From a checkpoint of a small mixture-of-experts model trained on Wikipedia.
Size: 13 layers, width 160, 21.5M parameters.
Training: a variant of Muon for the experts, 567M tokens.
Below are experts of layer 6 (counted from 0) of a mixture-of-experts language model. Rows are named router (the router's row for the expert), up (a neuron's input weights, with its number) and show model dimensions 0-159. Each number is 200 + 40 x the weight over its row's rms, rounded and kept within 0 to 999.
Before each expert's rows: "gets" lists some tokens that make up at least twice as much of what it gets as of all text. This comes from a sample of Wikipedia text that the model never trained on. Tokens count by the router's weight.

# expert 26
gets: "e", "a", "an", "o", "i", "er"
router,261,219,123,204,190,192,156,145,229,277,239,218,218,104,174,166,236,181,219,227,206,172,206,174,251,240,159,191,173,188,204,201,246,119,206,229,187,207,240,249,164,196,202,223,236,175,187,245,168,215,71,286,179,162,210,164,168,191,181,187,154,158,217,225,190,184,183,224,159,259,194,242,150,197,186,166,245,175,238,240,187,247,161,187,135,201,190,186,222,270,151,144,222,229,199,197,237,221,224,185,161,175,222,72,209,156,242,172,199,224,255,229,125,219,191,212,251,161,211,190,192,320,146,182,205,154,274,192,201,75,224,155,236,244,221,216,127,210,189,272,158,238,180,229,202,220,200,137,180,152,182,236,192,172,221,181,167,219,185,199
up1,185,172,227,164,148,101,159,215,305,203,221,263,229,209,247,266,199,251,171,226,184,267,186,223,147,146,169,173,180,281,179,239,235,152,231,192,202,223,217,203,152,174,202,239,219,145,121,236,138,257,175,251,190,206,217,190,258,190,173,181,134,227,91,181,257,197,122,250,169,161,228,314,158,220,158,212,182,202,204,224,230,250,200,188,208,159,179,168,240,199,233,259,86,189,242,198,223,203,145,165,190,210,210,185,126,216,179,228,169,201,164,216,230,147,195,187,198,179,263,153,207,173,215,198,152,167,131,181,186,246,149,244,167,253,221,315,267,196,227,194,201,249,247,214,205,153,204,192,201,219,188,200,210,170,201,205,205,160,210,177
up2,224,246,174,205,177,228,165,170,276,201,146,168,156,193,169,268,215,231,239,190,217,171,170,244,282,250,189,201,193,187,149,183,168,144,206,206,216,217,344,278,170,230,236,219,197,182,214,221,157,161,145,287,143,234,309,223,135,205,152,251,219,131,205,176,241,201,199,205,198,233,162,121,189,210,223,220,288,188,245,187,215,160,171,273,217,207,164,193,131,226,239,184,228,202,196,263,224,194,209,145,181,214,185,205,184,262,222,159,273,223,174,251,269,174,185,264,235,180,233,224,254,223,233,205,211,80,218,229,238,223,222,198,143,230,204,243,244,184,294,199,229,166,137,213,183,202,247,198,188,207,168,178,209,187,202,209,204,216,253,161
up3,185,204,162,206,262,212,203,181,183,190,201,137,193,154,224,153,240,140,279,216,233,236,132,229,200,165,222,211,233,96,286,268,218,175,190,233,296,177,225,285,243,179,202,194,209,188,296,213,155,176,144,235,192,198,170,138,269,223,143,224,245,133,214,196,190,302,245,195,222,226,200,185,193,165,219,199,111,155,204,176,233,275,304,149,214,133,198,196,199,235,195,214,172,142,163,216,269,179,201,189,216,242,190,219,177,186,246,228,204,200,204,191,189,226,222,204,111,209,215,221,172,206,179,162,216,139,233,202,177,106,238,228,215,262,173,194,213,186,170,256,124,240,163,174,225,202,192,186,187,166,228,221,121,209,182,186,172,245,193,275
up4,181,189,221,284,210,190,259,134,193,222,224,169,202,161,199,187,219,219,232,208,263,180,217,193,229,191,211,201,262,204,184,170,204,180,225,204,218,221,290,206,193,238,186,185,164,168,289,197,233,170,256,107,224,262,185,219,222,252,257,200,171,165,222,200,157,282,149,158,215,154,138,186,188,179,249,150,151,178,256,217,246,131,153,200,252,113,213,175,174,137,168,152,159,257,231,189,229,260,188,237,141,204,185,128,237,58,220,242,143,237,186,229,139,210,184,184,161,196,211,227,194,223,175,141,210,129,227,223,190,207,144,206,209,254,242,210,109,164,226,229,128,208,176,217,177,179,248,194,170,167,224,204,237,247,216,132,160,185,262,233
up5,141,249,197,153,148,244,194,156,194,183,266,142,217,148,246,221,202,212,193,181,184,205,156,187,136,301,245,170,199,198,214,272,201,195,226,253,245,178,198,237,185,155,211,279,182,230,215,184,182,258,175,168,289,181,150,160,232,224,248,177,282,208,175,264,221,200,152,159,156,129,139,154,162,195,200,163,189,211,268,167,216,215,184,166,210,223,206,191,188,196,82,277,241,153,274,255,145,195,267,142,212,120,207,135,203,233,203,205,238,223,165,227,100,209,192,170,170,250,139,190,180,214,169,144,129,185,193,170,194,235,182,194,222,143,234,194,161,260,171,202,204,240,166,180,212,211,202,273,191,212,247,160,240,251,214,248,210,208,217,233
up6,172,107,192,190,244,156,186,169,279,158,165,161,160,181,248,224,182,270,271,180,137,161,167,211,185,236,222,189,211,245,102,219,265,219,255,133,155,233,241,179,178,230,202,205,241,193,125,166,204,233,294,205,177,180,201,206,187,137,153,192,229,205,167,217,166,189,176,220,173,132,258,251,141,214,233,178,191,228,188,190,163,200,237,158,196,140,272,241,214,178,133,209,202,221,214,245,154,266,139,191,183,143,197,235,161,229,305,220,193,196,158,227,181,209,109,170,283,187,203,238,179,232,219,194,257,189,220,250,201,177,206,176,259,225,245,180,253,130,195,252,144,212,206,162,202,202,129,244,193,187,189,161,288,202,228,226,241,215,187,137
up7,250,221,229,169,235,177,205,171,219,224,209,154,215,205,211,161,170,182,221,224,214,196,185,145,218,199,307,211,269,156,188,190,213,162,148,133,199,201,217,221,191,164,139,175,225,140,247,163,159,190,227,138,273,191,224,217,145,254,194,219,133,212,272,257,317,203,255,155,200,211,253,246,224,195,175,214,176,246,239,272,187,239,181,189,198,223,204,170,176,215,215,139,223,150,217,239,180,252,171,156,204,191,223,102,251,232,217,188,180,112,245,272,215,144,239,232,274,198,198,177,193,301,183,221,216,163,199,209,164,214,261,145,275,199,230,264,199,176,251,216,149,180,209,245,246,187,98,235,219,191,204,163,190,149,224,142,226,169,161,248
up8,231,197,230,281,253,152,120,139,213,247,145,221,200,191,171,256,209,177,178,164,184,148,185,230,221,209,209,215,122,169,220,250,141,160,235,242,228,164,200,178,193,205,203,224,199,206,215,260,247,215,260,277,174,193,120,213,161,187,193,227,183,300,166,232,229,134,168,218,189,137,214,218,291,153,184,153,179,265,179,120,231,232,218,183,279,187,177,238,211,184,238,217,276,146,211,163,188,174,209,229,247,219,228,154,196,206,206,150,212,187,177,179,216,187,246,90,166,245,210,144,207,262,210,140,194,262,150,208,206,211,175,285,193,222,279,220,222,213,213,211,276,217,176,128,178,156,229,221,278,214,270,258,175,194,213,203,241,193,203,244
up9,218,201,170,196,213,218,239,94,233,217,206,258,191,206,185,203,232,231,199,120,228,154,201,223,192,192,277,164,271,243,214,186,248,209,200,281,176,187,124,207,207,150,239,280,285,180,141,161,162,173,258,200,171,200,185,174,219,103,221,169,155,163,235,230,190,169,192,178,227,158,194,180,122,216,144,130,258,144,183,189,246,231,176,236,276,215,243,206,203,229,250,248,164,167,185,206,227,241,214,183,253,167,241,166,125,242,261,211,175,244,218,261,141,231,177,219,187,134,197,222,172,215,171,185,199,182,248,193,233,135,225,133,200,244,160,159,263,190,205,124,198,247,257,171,139,237,128,180,232,168,220,205,144,228,218,206,125,162,163,198
up10,206,217,269,166,239,184,178,207,137,162,313,179,240,231,209,185,236,261,190,258,194,210,232,235,218,249,203,215,189,201,235,243,221,106,205,154,182,229,274,161,248,207,241,285,252,191,181,224,183,240,232,156,147,231,158,140,219,226,158,230,116,248,197,110,187,185,277,217,196,190,199,195,158,191,262,170,249,146,225,296,199,113,235,208,181,233,204,187,255,233,192,207,280,233,223,221,173,203,199,167,172,178,239,193,210,228,139,249,200,205,208,167,157,270,248,233,186,144,233,195,190,291,196,273,192,222,142,199,254,224,114,187,235,189,198,186,225,173,224,248,164,225,230,236,192,197,193,150,147,116,171,206,161,232,185,176,209,202,189,264
up11,235,262,167,224,220,221,193,185,164,96,138,206,299,190,164,205,204,115,191,206,161,149,175,158,203,224,115,135,219,188,122,259,247,165,251,258,189,155,231,230,189,194,183,155,190,239,161,239,255,226,163,221,216,225,216,222,201,248,177,186,225,204,128,227,242,132,178,228,217,229,294,160,169,224,198,223,218,191,251,193,240,172,206,176,111,233,264,207,160,234,173,183,225,217,148,177,146,190,257,221,180,220,191,185,228,136,225,306,134,211,200,235,209,276,195,178,238,166,216,178,148,177,187,201,295,156,159,143,207,148,179,166,134,194,248,197,251,225,239,209,257,187,248,186,176,209,280,179,197,179,167,184,215,154,213,184,145,219,197,250
up12,214,226,185,177,184,208,222,221,171,270,229,211,254,274,217,98,242,200,140,272,149,204,188,208,159,174,114,159,244,219,200,180,171,201,229,173,231,254,218,293,233,204,158,177,92,269,207,163,208,220,114,244,144,171,189,171,265,127,119,168,204,252,191,125,160,208,152,227,201,175,180,239,225,223,143,188,154,162,189,183,190,183,191,138,226,188,282,210,168,215,168,123,178,185,174,215,206,161,204,199,256,218,192,143,231,144,239,174,240,235,226,207,159,204,171,153,207,177,183,180,164,202,225,159,139,134,240,233,227,222,151,185,200,175,145,200,92,222,232,175,140,168,184,155,233,193,281,181,206,223,253,218,241,214,186,219,224,241,223,244
up13,177,187,209,235,243,176,151,181,151,132,143,179,233,237,233,162,173,219,182,167,103,200,207,178,220,206,172,185,141,168,183,230,214,186,245,222,193,168,256,201,158,256,258,132,198,239,186,205,176,216,173,188,167,179,217,184,190,223,131,209,112,161,162,242,252,155,209,213,251,230,189,200,145,186,229,232,214,209,118,219,261,194,266,265,214,157,265,212,174,142,157,195,241,240,241,180,258,224,204,179,200,187,158,116,222,255,123,157,206,208,233,275,256,187,195,222,117,144,190,218,115,209,186,219,197,180,224,247,270,124,187,229,161,211,255,183,247,188,212,209,239,189,173,156,179,183,99,190,210,120,195,168,83,215,220,207,204,208,272,225
up14,192,232,170,221,161,233,256,201,206,242,195,255,254,169,174,176,200,223,241,146,201,183,166,160,222,132,217,215,229,239,235,132,188,89,169,182,189,212,243,200,148,229,285,254,220,214,180,210,178,180,181,111,205,209,127,158,184,248,158,197,157,233,149,198,225,206,210,225,182,217,141,222,222,184,260,247,251,156,264,214,158,201,242,210,165,168,219,181,175,254,202,188,254,202,193,184,179,173,225,200,213,150,191,211,196,231,241,232,152,208,282,186,241,219,262,245,207,124,185,224,185,204,225,241,279,197,192,111,222,130,206,232,129,175,240,110,145,236,161,208,248,250,190,204,145,217,193,206,198,194,201,210,193,151,281,181,51,201,275,243
up15,194,278,223,212,238,207,206,155,190,240,256,213,231,246,213,202,212,254,227,179,140,132,236,264,186,213,207,199,219,318,181,171,254,197,127,254,246,174,210,97,185,222,162,221,231,126,191,194,139,142,163,211,210,175,139,206,177,232,277,197,228,219,214,232,200,205,172,184,179,172,161,238,186,191,273,199,203,95,160,203,196,154,223,161,201,213,136,168,169,246,150,169,277,246,258,216,164,277,146,193,216,180,172,170,231,141,104,220,188,239,174,217,244,216,273,197,255,205,191,206,213,178,171,220,237,189,194,253,201,128,199,148,229,135,249,223,216,222,187,244,256,117,194,277,200,217,170,245,184,191,205,253,181,244,225,226,262,187,224,190
up16,269,192,224,232,200,150,213,194,242,185,232,196,187,234,208,208,262,199,198,185,192,201,158,115,145,241,242,218,186,244,225,178,207,203,178,240,213,165,248,226,106,203,188,214,172,164,167,188,182,204,191,158,146,167,269,134,290,147,236,237,183,182,287,161,220,181,255,185,283,140,202,240,191,202,235,233,156,170,213,218,222,148,212,94,219,281,173,202,190,182,196,205,221,180,182,202,145,117,193,172,130,178,230,264,219,244,100,219,238,174,201,232,188,223,141,234,156,203,233,155,199,170,126,235,190,227,288,265,192,206,197,230,212,171,222,277,150,219,156,201,215,162,165,200,252,212,229,163,167,209,268,223,184,254,224,274,163,215,215,101
up17,157,204,208,217,199,232,223,142,235,283,206,183,231,232,181,203,180,151,189,196,169,235,214,179,144,153,130,181,228,228,199,216,172,191,183,201,261,246,198,145,211,221,184,187,168,238,191,197,156,216,269,245,206,277,172,207,151,173,180,221,198,159,195,250,167,238,179,175,139,209,197,238,175,222,214,203,338,171,204,122,182,155,181,146,308,219,187,236,265,171,118,252,166,127,236,170,172,193,228,233,177,197,189,143,198,254,169,178,300,189,191,298,211,154,250,178,229,128,236,226,222,244,202,229,152,246,222,177,226,250,242,273,189,175,155,133,136,212,197,279,218,204,202,199,198,169,187,209,189,211,237,165,214,222,191,268,187,155,105,245
up18,184,252,178,204,218,169,146,186,262,135,150,156,228,177,153,161,202,256,179,256,228,257,239,210,210,293,151,171,245,260,227,216,219,245,101,214,169,207,295,230,217,236,188,224,254,197,249,155,197,181,170,237,175,259,170,130,192,168,257,225,246,202,179,155,242,227,240,232,277,171,125,173,187,186,190,201,215,218,179,134,216,176,184,136,186,286,199,236,232,187,233,195,226,156,172,192,132,271,177,157,187,202,204,152,189,189,183,202,204,179,161,193,274,178,161,196,220,175,209,265,196,234,179,250,181,181,213,176,203,184,207,177,214,241,182,193,210,220,232,194,199,203,199,251,130,79,214,210,201,223,103,201,168,293,185,174,323,216,210,157
up19,208,188,191,277,166,222,237,143,144,210,236,151,232,173,144,213,238,158,223,164,203,149,249,214,221,196,210,259,196,264,239,156,185,219,210,223,136,273,212,172,178,149,189,162,233,155,158,208,191,254,114,231,202,133,240,204,248,188,173,224,206,184,248,194,97,212,112,201,192,242,207,182,161,78,242,225,193,215,261,184,155,157,197,215,238,245,201,225,187,198,232,233,221,110,186,164,177,146,216,213,185,216,257,141,277,132,165,204,146,218,238,206,293,179,156,219,230,179,214,230,176,225,189,163,178,180,205,251,138,203,236,205,220,203,238,200,187,260,171,253,287,240,194,200,195,291,258,200,172,172,153,201,180,257,198,210,242,250,182,270
up20,112,247,234,194,207,257,147,212,261,205,188,169,224,159,225,216,232,217,194,244,183,186,165,274,228,182,230,205,251,155,226,199,177,227,116,176,181,201,235,155,171,210,155,227,204,159,183,208,185,218,243,223,194,199,174,233,224,161,213,200,207,271,238,155,130,123,137,284,121,193,170,214,164,255,228,246,191,229,235,188,266,168,168,291,199,157,229,177,146,178,223,208,220,201,209,79,216,157,199,267,239,142,231,149,246,160,170,247,257,250,216,186,235,204,239,245,224,207,192,160,290,176,137,259,197,271,192,248,177,202,155,128,257,199,230,182,236,254,267,200,205,247,272,213,176,194,195,233,160,196,189,238,118,214,176,233,184,181,231,183